Below are experts of layer 8 (counted from 0) of a mixture-of-experts language model. Rows are named router (the router's row for the expert), gate (a neuron's input weights, with its number), up (a neuron's input weights, with its number) and show model dimensions 0-79. Each number is 128 + 24 x the weight over its row's rms, rounded and kept within 0 to 255. Numbers have three digits each.
Before each expert's rows: a language model's description of what the expert responds to. This comes from a sample of Wikipedia text that the model never trained on.

# expert 23
What it handles: Taxonomy article function words. Auxiliaries, prepositions and headings in species and taxonomy articles, such as been in "has been isolated", of, is, "Species", "== Distribution ==".
router:104092114144134099110133122156105075101122101142138143118109126083148115154109072122162104157074171113109133130100112078104079122094101122151096117130103134078162103140155131132133135107104102102128122140138100117129124152144140147100168134
gate0:154144125112131135085180124151103123117167099140102127132083136156137138116116102142097142118109123108100140118128110139085132100171127101140157142119155158163137116108119145177145123116108104087104128102170127127156146085141128144147138169
up0:101135153111140128129165140161141131097143142134130125100141121145101101094107135170117113140099149139094100145130139145141147127144111128137139123145137181140101126119140115142123126141179112087110148113114141114155143120132146138143120151
gate1:131139116107086135123134113122103134152140131129123113106149191100128130158077108152078132116107127112126111138161106119159134058105132094138145116139157172118165135120138161122139177118082123082150107148140141160120157109129131170106150151
up1:138118112164097183163116104111122136119171146095123104126149157137112173164121139133165120112140150113150108117108157112125160117113094112094146151122093146104103115124142131128174150136107115130144150123112108105165111111148137144100090109
gate2:156146133145122103105121077189135095106107139136085156103137158172144091158117084082144106152117080135157140136108120120131158116132168181135112155155139154141159117155146156106115147146175112141100137123138109126142129112104132095100106121
up2:113115157145159119109143110139160134127148123168109144095140139141102115135157131130138120124134119113146076144150138088100071137136121157121075140136135179126145099162145087150112119161168121108138141149108095084052108106114123103153135079
gate3:145124166177099119157114111137133086102126150115115135110106100130133147123134098147113142131103112185127091089134147156112064132156148166109133120193152110124142134088137177138164101130108168136140143152117131106144084150105106122109142176
up3:090129155104196155164189121138125153131111092149110124095133138139155126119155181110105145157148129086123107104112101117154167156169112133126117093086111095131103126138134074104110154112141100142129124129132152103086135154179126119120177124
gate4:156148136148133140154102098128096096147127130128148153131155080137141080175096100118145141132132141147116114158105133120157123142112136128178098083096116117152143124112133107152130127134149139147156117110139129140096166133110162149093120109
up4:119132118146090138134094134099132132085134183139163147129119060099165112163119144162125147094101097127146127101128130135126117135089168100174117175107134113108123126152133158097127134136110152127096121144113165157114102128135115163115133109
gate5:131124141120142143131138126173117107112092132106085142113114143122132119168117127132082125103120101113132181103151078135049114097121139144095100140088121144162161109125114069108145134188080101107193140142140138112098131095156145140131145162
up5:097127159115122067073135156117121127087112122114163140124150111121120135135120132148130132159106111088101130113142153109127110128125137095131154120138192124103115160100103110162115150098163147108161151121138145144112108150119128126115139157
gate6:145144107145149142086138143141134136102128092105082173121128132108154119143122148135138083113134127142124116118076127110124113153102160089119111133111121124128105191113123115056070132120161131143093128133126138095133110134083127105106125153
up6:131152110181119140131136139152153140111156121125099186192140126117153111112116135123178108118136092128116099106103092076133112147094152095135120149157086106129098155090098140094097137115143118121115128144137148105138104132124115109103126092
gate7:098138120143131101126117113129151124124169135138119127092122085128114149096119135055169197139144218113108105108111080171116164102122066110100143106103089135122126105170120129126118094113133139108137091152122121140142143138116165166118136154
up7:132098116110130145133149149152067119139104117097138151118120157117138094128136131130147095092172131162161134136126108123132099134159089092111109127116138123105121137107127110119164130164092112140113094106093128099124113105151121166100192085
gate8:113125118132132120088138144120106133125115131144117120075147170100174127125126129089164131166089099110138136115131129156119105135143156118151109114123126144135161109166083126124161134160145147132120128144131128115143118111147127105135156084
up8:158132152105128105083129094108140146129127120158138101087106137130102110094116168140129139146136107098107158087117111142072150140162130118119106124117138140149159120124152119108114159156124112128137122129127128150106135127134171136101137140
gate9:131106111104153094094133109179156145097126148058114153114162118146106117130106175149145120105106103092157121092105137134099093097103128114094096138127157099106120127118129102136156124117178127148122124158139141136111107122130129147143119101
up9:114134117117133082133107125136117091081107136081116142077121167138101165174103069179115120150139115116129110172097140095163120167104125111186123122160155111107133140107138125127127117104131111186119129141126129143107129131141085129110117158
gate10:125103129110165131092092142152120146131169097122132126104157148135137116127177153159132098130075144118128123112067090118173124137095141097134103140140132123131114160098144160144097082135134143117127166141167128164109157112116149128131123144
up10:119100151101144151105096094160143116140133094109142120121093150164128086148131135135147145139099081092124135108147145082182106143129142116130115101174111145154069133138123105123119126153162145123127149137122091112161116158141122123146161132
gate11:144082148125122110138148142143139093153162094142112158172103108110138153090095121118142125137113134126099127114105145150108159123111139131125119126145127092140119113159140100116074085127131143131169128129149115102169103173149206161134181141
up11:127132141131126146150112150172113104120106146117170146124101127156139133090129143172089075167146112109146135119137122111124108081142159157170135141107140141113163123127139153113159110167108136119166103163124124132081170084116129125161113102
gate12:104099086131138172134098104132113113147063119119100127163105130138147136108160078167123102162126121113172084116127110100067120108142106121151128142132106092118151172109168166128133150148147140148145148147130131156088139151139123117123187114
up12:147162095128120112117104126176099100097129098121097134113124145126106155092131097175161136107128122179129110129124179128112130120155091106102113077159149144095150155135139145128100118129155105138198084126138141157147107119108088144120094108
gate13:147094127129101143156144152109127170134150135132128101090151123141082165129122144150134144142112172159124116101140123183074112116124067171121121115094104119127132104095123143128125130137125142134132106129146137133103127169118111118148166146
up13:134102126124121117119113099144123115141110145119132095160129130141140082039134127141165145147166168101122102088138115112125149103180174143066108115157124106109134105106152093126112139134115115110148134133128116115106124126141147133094117139
gate14:118134131160149157131124176085127070098141097135118130083126177099116105191070125129093149109109106109151158122122092151146146126118103117128151134140144185151088090175117110107115156119123128126147147115120134124136104109108113103137154103
up14:142155131146162134115107138115108123096113126108132125097152130152126141196097119139110082121126123109140101120167143125128163112137129115137181127124094198135092124137115125120096115099131175116120192141092114130104131102090111138172154108
gate15:121106113138153110093173143121134138145137117096136127101139110110088149118140132141148081134118149138159082132083074114141094115106109157108111161103113142094122123158122111076080146111122115109144151121117107069103143135124115131092107146
up15:104103156116130111112149135138146162112112138156093151142112160123125122169142090127157125134113137133135186148185119106127140112134141117133109178100089139102104139155117145153124104144108121079162126123165119174134124116153127110114141124
gate16:145115121140110094152154116106095136090129122175129127082151142087137123141114146083148089137103115120140126166130128128118124144170116097167133151146158137178118100087136133103143080126139121099128112122121162139131094094122146128086119100
up16:129111109105160134132115110097155180141072134126175102164104103112130143126150114094122122117131130142156120159180139131089132150116123077131094162078114181145086147139143104107126142156109122153132156134132128173155105130138132125142130093
gate17:144124159101135080142144103103101133075144140139138100106097167100112126074171113114125129159145137134085130156126139158112103161136082112120148127089122182146186133111144140115104131084136100118111094121144123113165112118142128163122099172
up17:138084120075162118126170109128135119118114138126124120158121151106121133123130122154102127097103115173146075146106125125101090143108141137104147128102174137165133141144161077120173116126137122139136078131119123159134098151135091128141166072
gate18:062132119171136122089116141119116116118114119148136111079112081108109096172132119140095115125118152152139164155133134153130159126114100127125139127107117171148154132114131117135145126108107109134086133146103123135161128067108122109136140159
up18:122105131092162125131105174143125122098156101174094136123142171166145141125130088127131189181107116105149143175143154140127150132158124103087091135169126135144102126112140094076170139128103147132131129154134138103161166081089153110132135133
gate19:130112167138156139157111134158132079095117089091120120114149152116130100115185104137156141142099130102141106148103095111147115136136121161145079116125133133165140099142113100144124103163101193136146109124167105170122125082120143096151138122
up19:100131131149122161147144125157093079076147133141151145086150153088124123085134152118108137115101147119150079125119156085126166139120128137160115111139158138127183171134155115142105112125085132151139144128075110059108138119105111120122139139
gate20:147136132111111099102130109128105137106107085137203107138142156095136155139131127137150127137116106133120130095110102122146127121098089144112090140122132112154138128094140090146117102093105098129142148177155105093167127141090161174106123118
up20:112113123124124139133139137139172168150139156104075113124127113117132081180165125120094123130109118143102162098178125142134125100136147107144123146128145130124164138149140151136143163144116162131111153114100136153120138134161117077131146144
gate21:135116147063143153121133111177111140123146113107084082164118142089132132099099083153127156176098099132109122176154107075179160129130086116132149127114164157120096118091096155122145156118144128084138137104132116145123128142139150146136167149
up21:121114124131119118125120112113107118119120136156109106165115153129196117115155156132149170105147141070125125077167055142131127153160123142136145152141122134071149109131155096134112068123093108143102103138154135143082080178113111102112129103
gate22:127091133158121108137118067120110094142115129129159167120105083125092106176167139141112146104098132123160136105053115127128097104138152111137129082124161159145138119106131118140164098097137106117117160111106129140127104154169124111113158121
up22:117114110166095073101093163121133177126105110106106127162107114161117124194106163104150101141116104112128136142127096163116154141072102115134130104091151134128108126127136180138111149120136129120117141109125114154118113084116131107123133112
gate23:127099112151139108085144112127124097136131093133140138128121138128133111129130123152111149119095153156130157136131094089123156125108137107072143106172154099106082143143179179106130135114135176114115105100163116098097142150124144141136156136
up23:139166163141118135103123118112117139152104145117148137110143117140135152121110157144116079069124143148135101142106194146104105129162100143186143148106135096090167083124160086119105159142109117162117116151095117152099168105093133123133095139
gate24:111091135120136126121149143135119121066145103111112143117182116104104052142127135127138130131131099157142113094119087121193083126131099088134105103117129104146146147139150121123097121166117141104139120108131134153103148155172117126125135108
up24:144127137119125120144156163112120147123141102138085130134109124125119118181156138167135103125136129112115129136180157179122157115092174164082108154112124120118133120143134137134171125122126119163161120147126130146151156176124111176165137123
gate25:111163131152158122109132134122123112137124109083119086101168129175131119173099121103107166114145099098139116121150118090122124123172110113121096100160156082128164146129123106130125150136138109162175130129113116146090150150142149122130120117
up25:098109073144113161142143130114130116138137108147123136164158142116088087067150149124144105080146190141113130110147153141133111147132118111112145128123135163169159125164129098128085134135146117146122141113127115127120125080125115127140118132
gate26:147141145135125125095190140133110094098142174163125147127128139130122105100141078112147134143124167103086192137114085097135125121147134120130089173144183119128113112125127119193127104105125109137131139143119148072118124116168139119080145136
up26:095144134125144140108132130155109139149142079113115138175137128147153153120122169121185088078171124122183129147132100121143128124152118146155173125118128122133170101119150161116140148130119148115168146120116109124155109144162112127147149159
gate27:123111164134129126092133159136116144172152104129172108129096171132139127144118132151097115126096143129123140093163104094144130187101116120136135128126120112129094130097115135113121113097149097091152133171139132102154132159076139119174134122
up27:141126144090097134068143094128141149119136124126092162139139127142099150117180119123135127191144117167130150110107176158103151134126108116128103084149135119102088112108138146099163153163133103152139131158137134146145107140128093090150149129
gate28:131113171132118134099150093157085131121140159109106137140085117107126081106145131090068114156137135133095149134127136112135155153063160113109078121176150097123105131136128111134142097144078129110103144126127126160128141137117162091134147114
up28:116122079148172111144142158118100172166111132165121098120143097131134175122090110151175123091117107169129112092133174156120122135129130130128174160102114163097192141123174122119129141134135087128145105121144136083138156106112139176119115122
gate29:147176123130153103156158148155093123131179094121133110143090108142135111144117122109128154149106121136086154101106117141147145134114112162155101136101129138111142142088139142111143110119129121149139113147175128139151115110173152079149179139
up29:141115116181109136122131120119164138138168102133113141152176154162121104080147150116110122112148143117153104077166105154103117123100093100111082164110112158097127152192130100158126092164142134109123111101144148139140132101113101093124164151
gate30:132153135114118111121166183107107096088126137137081129128080125095122105108114121130157123122126164143127136126103069147147127125124144108132153096120136113156155119122142148142158124143106106117188108102098121177116143146119169137137136124
up30:142142129117116088118081145115100095113143134154100151157136156104127119107116115100118140133133119106161108097101103136079100142116129109105084107084130138155184098140102166133131138123143108113151063103123109152130104155136126133133169103
gate31:146131112124136138115128186104103152104176133110138136127140055129084168128085171099153138160096190114104152149135117098081154120140115119141131134068159134130149117149144137088142123128126107111135133150126128139161111138149143139108147125
up31:168151116173114152091097139135141135157145125161117128129147145162143125136085157064148146108129148112115140119175104146126114113156094108087157140083175121179112149153168122105137127154151182122094132149117155130121108146131116150119152110
gate32:092156106140114135131144142144119138118144148091159125111162160142118082122078120153102154130143140109117104142143107125123122115121129102152133139128158128153157071160137149100175109098088114098131137137152158129136145145102139135147127132
up32:112136151158081145181127126139136103137110134090110147141128067147158128085120109088103120144147122122119118123087144095151147116130139125160109150124148102123123108128118119142140122139152082103126113101097119093118120105101110132117148123
gate33:120143111129151103200102152097143103124120108129074120158117162133140137154139102156162135170086145107127091108139130090092128135150143138159116107135131128097136132163120133109114137102113154127119122114115124167148166140131131152138144113
up33:113150136148140177121121103111128146131124120146149131120122129127106171101116184120163122132189096141121126145124097166127121089118128129146141157140107128126126163118120104176131139140169162138140118121117148115153151102136126134113142144
gate34:128154155136118121139152166123128129165133149185137147106078088116140140127111131127145131160152134166114157110124110089094078157093101123168128115080123112175194123149129192094066150145085152137130154138161126177134143143161157136144113162
up34:153112103127098106113140126147119113118156152131147145096103088109158128097162102109165129110147153142121115123091143132087129097114082114136127125128096102141106098160088113134101149129118128129112132133149131174133115095182088084128174093
gate35:114148170153161093109140099124127112152099117148142120118102145130165098167169111132124102146138149140087087160135105143124129099135067149157152133112125138125113115149125134126136154149139097130117132099129112157108104109162124103136141166
up35:115134113093121120093120099150145121157112140085111100155157141097144124142160111090127156126154144099156102083111171078137169097129165148139111123122139113067099112102183139154143133110151133160133155127117147148146112119136126123141124125
gate36:121110131149141117114128143161126130144129155085125179064110128112085137113097079105159129148145138142126110111099126103116072114118095107153125140112140082099124129129120131118131101177113147130141087145128121082113120142108134086105144129
up36:108118145122106141099119177142131128147133162157131128129101135142144098068136105133149173115120135137122131109136127150176182095093134144157117118136115129149144091177200140126114150119157126139115148147101102118139145123126139119135120092
gate37:129120131147161128086140118122088138106151107124146125180109135107080109114135170084119142155145143137149162100121132131106123104093135087146163138126134134121086136105095122146112091133077126106140115156137136093116154114109110169148151127
up37:170150121125146131155184122084157105183092127103121140104145165174142140173140101149128148120111175105109129152122106128115143094149121131161142084135132096134133145113125106104111100107131108126118131126113141157133158145118102111116141137
gate38:116096133082087133134100098151098128100112094131111136122123144165109095149098058117151167148072140126141119103166163153148144154119127095148119098123084119117138136092161143129131143128131150083126158135125106109126127158093151154111183135
up38:147155160098123145134086143091125112131138114123146098148126150138109116124114104122137131115128171162130161091113145139144134096125121074144136127162116150103116130143124114176108107137157130092147098134142112114158142152165175195111110091
gate39:144141147169122114190124127134142097162119156132093134133141108130134083175130121147123091075133137153124119095158133120099110131084112081116167115162135141090133126141185183073149129125129128138111129149137116112133198124149131151089133112
up39:139146155114100111118113125110125141151146116064141115139135111120126154098147135190113119122112121140197139137118139136139147117113107168143128129104101130088120110160157149189113121095119140101108145136120137123087142137149125135144092133